Below are experts of layer 5 (counted from 0) of a mixture-of-experts language model. Rows are named router (the router's row for the expert), up (a neuron's input weights, with its number), down (a neuron's output weights, with its number) and show model dimensions 0-255. Each number is 128 + 32 x the weight over its row's rms, rounded and kept within 0 to 255. Numbers have three digits each.
Before each expert's rows: "gets" lists some tokens that make up at least twice as much of what it gets as of all text; "comes before" lists some tokens at least twice as common just after its tokens as in all text. This comes from a sample of Wikipedia text that the model never trained on. Tokens count by the router's weight.

# expert 29
gets: "1", "2", "0", ".", "9", "–"
comes before: "5", "6", "4", "3", "0", "1"
router:174116123115116112203144101145091126084124108138165148033113079115123146145167089081108178142103156133132193117149117112097063127155170134120146114174120128140125175080062164147108114161092143079116104127113118174165093141110164120102116132062156120084107101180150142178107134142085104097091166136136163110198182092135193164121146082099104162085108057121175099156129144147135118122137169110091088117160118115162104171095121156202125050140161111114120153099105153140122135146164142126111148136126124155138115151185130167104157140146115119103130142168126134193083158180113100103127183169062117140093147126092131103101116075194125146189110197087091082069126172054147080060162115079153132134139129141146132138166093134111090107102152110122078182097143106135080123101126096
up1:108171152132120094095148163094050101073097110111096155131057142172178125148124110114102089115132108082191154152151156050167094120124055142133132139154104112069157088134102093097131213177171074143148151086148107103144119084103074078129094159142110151119162167126094107142112109166132103126140075127160162163181123074135114103122120132136103160131144142105149111121152101090141111072152122142156127127168159096074148064106133097146116117110160145122146133107119111101092158127121123145114117124097121179191123102130147154189176120151172205102141107113104067180074100124196103082161132110132085107154140118202088145088155115088097125094172139176197176104102108119074148194184110146141113108141077152146148104064130175165135158128123132184093107122138127170137152068112160
down1:118183086160120056043149125147094158089110158147140149143141133091143187146194106097082152094135097152181149123131146088097109143173151073094185116152141175124105139106088115101084127160141140144203136207104067137070126136117127139144105159113118122075142098120105088079082070134137063152111113101181075128066186106140152135148072121146155099157121123111143139091175155118121133136116136138241094113113087152121189124079149078118135102162088104153103170119127111124176111114172111138109127128151119095061166071070156106101139099145074178127131131128118170140127152092094179116107149080151104175136125151199115152185147102085081115094118124164123195109129063123127133107154107106122141151089164122151133165145107147090133144115139160122146048123158136100137135088138139

# expert 61
gets: "0", "9", "1", "8", "5", "2"
comes before: "0", "5", "6", "4", "7", "3"
router:142132090147133130194139109155133178133098131113129170057143124140095152135189160076128143172089138125097196088159172108093103146194149120131159111153128118143074155108063158116135098169127135143120120113102116159167113155113161148127115130066195121162107100159127152160083118110113117080071170124171137085158145139095206133143147121055107154140124099107103133120086110119144141101102170087156121108135130100210136147098136161174116066119138108132100163094105117143097064143147126082096148083179161127141165124173163170137168144123091156137146106194119175158084165124132108082140178168108098137097185095130129063139104084197095107199120152083158087150144155134165070077084146080146109129118150165176101155162107111095111123064162089117112133111088048121139164075109114
up4:157116195091129133124104150086128135121131078099129127146113152185131136130104132158111216163132101087154123108086106134110139079171119165185157147111083090077137121124105073143078131162201113082117090155178183128141166139118125163139167130114095118126173110057098091090123180108166113089202132164142158132122083100187143132114114143130112104154064146115095127149255137153152113114101102167120175117186073136102099176124150159099148139123079122116109173128210123198107092158119126121138136119096100139117134104159136155159090145048155157141124142084136110190132141148145133143097098096141156072162137064125121099098151099098062141090112118151098122152116117159104176121150173134153149147119117049091141105150138104132127127093156129132142132150118130158090109176149163
down4:157144150167125085180180121092086125095157138146149191130100076120196123155079077147170132122099156150155139101092093149111098112143146086190110174125078105162079149093105114147140122132094147168163122128150179100158091129151072121136079117119143081140149111162084105201174115095117142141107145124119117174033124105107095147084109083102112200120126154121168139097125102143076106148124111133131156064139124132103144161130131168088128093166108159067145185141126057130174119125141089169131111123159055094130108184135116124149143106120096163143054180137152114080147099116107075151192131168138153151118064098140053109088113123057105126168160152116129115104166167159157104147204114137148103117165155104146140145158168115103107146122167083165102198121149161157123061166114123

# expert 12
gets: "0", "6", "5", "7", "4", "8"
comes before: " |", "0", ",", ".", ";", "–"
router:087143102126140086206161102157152219114075159119148146135168125093075127127135197153140123155096159152069134062135151125107129165143148138119152081119159174148072118088067152112148129113136117116126153131095118105147098161166084140141124112111159146142103066153107151125054100069129079086138166093115119120091130126060161124119175109108115127092142137138186141093086105109190107137117201101211130156131063099183137132151110160087116100171105168152129128127108163130138105136114103107125173109146154106149120105166193130144151117140076114171110152093132200156114092124165168087118226109097089120132167167154088088160127125125137151166130187147100104132117153148173058094134156117140103080093189133165113126146130144137126100089082131117079124189085112121115089060178100
up5:140121148162202138128071175122076107140139141077149127126099134169142080188110143143123121132114138098147136140146110149153117144158095151121178128184094164066199069117150121128080158088171184166152168138178139092138066105091157137153081153141154176129114112156167131132116092112162113164080143123149112130108093106120094089143112169093148134111113127092140202131132111056130109112122119132144177142170128162094066177118128087067137164102127162101133127168184092141169123152130144147095114101048116122136138097031114107120117167138125152163158142122122113147135082153153112127124133085196173149158172157138091131169117175100167166111075145133105112106115126216123140131163124121097115117123093138089139154139061106177201149129140124108163120199191188093136123065056170
down5:124093148055089121109139115092127186154136109163130090134132108083144167115097128083158092135146101137125138094108065198076076067065170121086136085105155159130195107112142153110104128095110143133122105131140142144135163085133092074151182117171136085094094160152121159099071150126120115163107062123153166126097174106150144095084194120083080143111133108159130139103121081171106104196108094139131131104150087155115124159204139192126117131186126134092128124115079119188153144142062097097085122208124107122172114167119169148146186105127112149108113079105183139082079095160127089142105104134208090123121085140106131090157093137106165156090111147151126117091117163163138117146145149142151111061137172075110143157142100082123112126150065073127120106190159143102106088068161096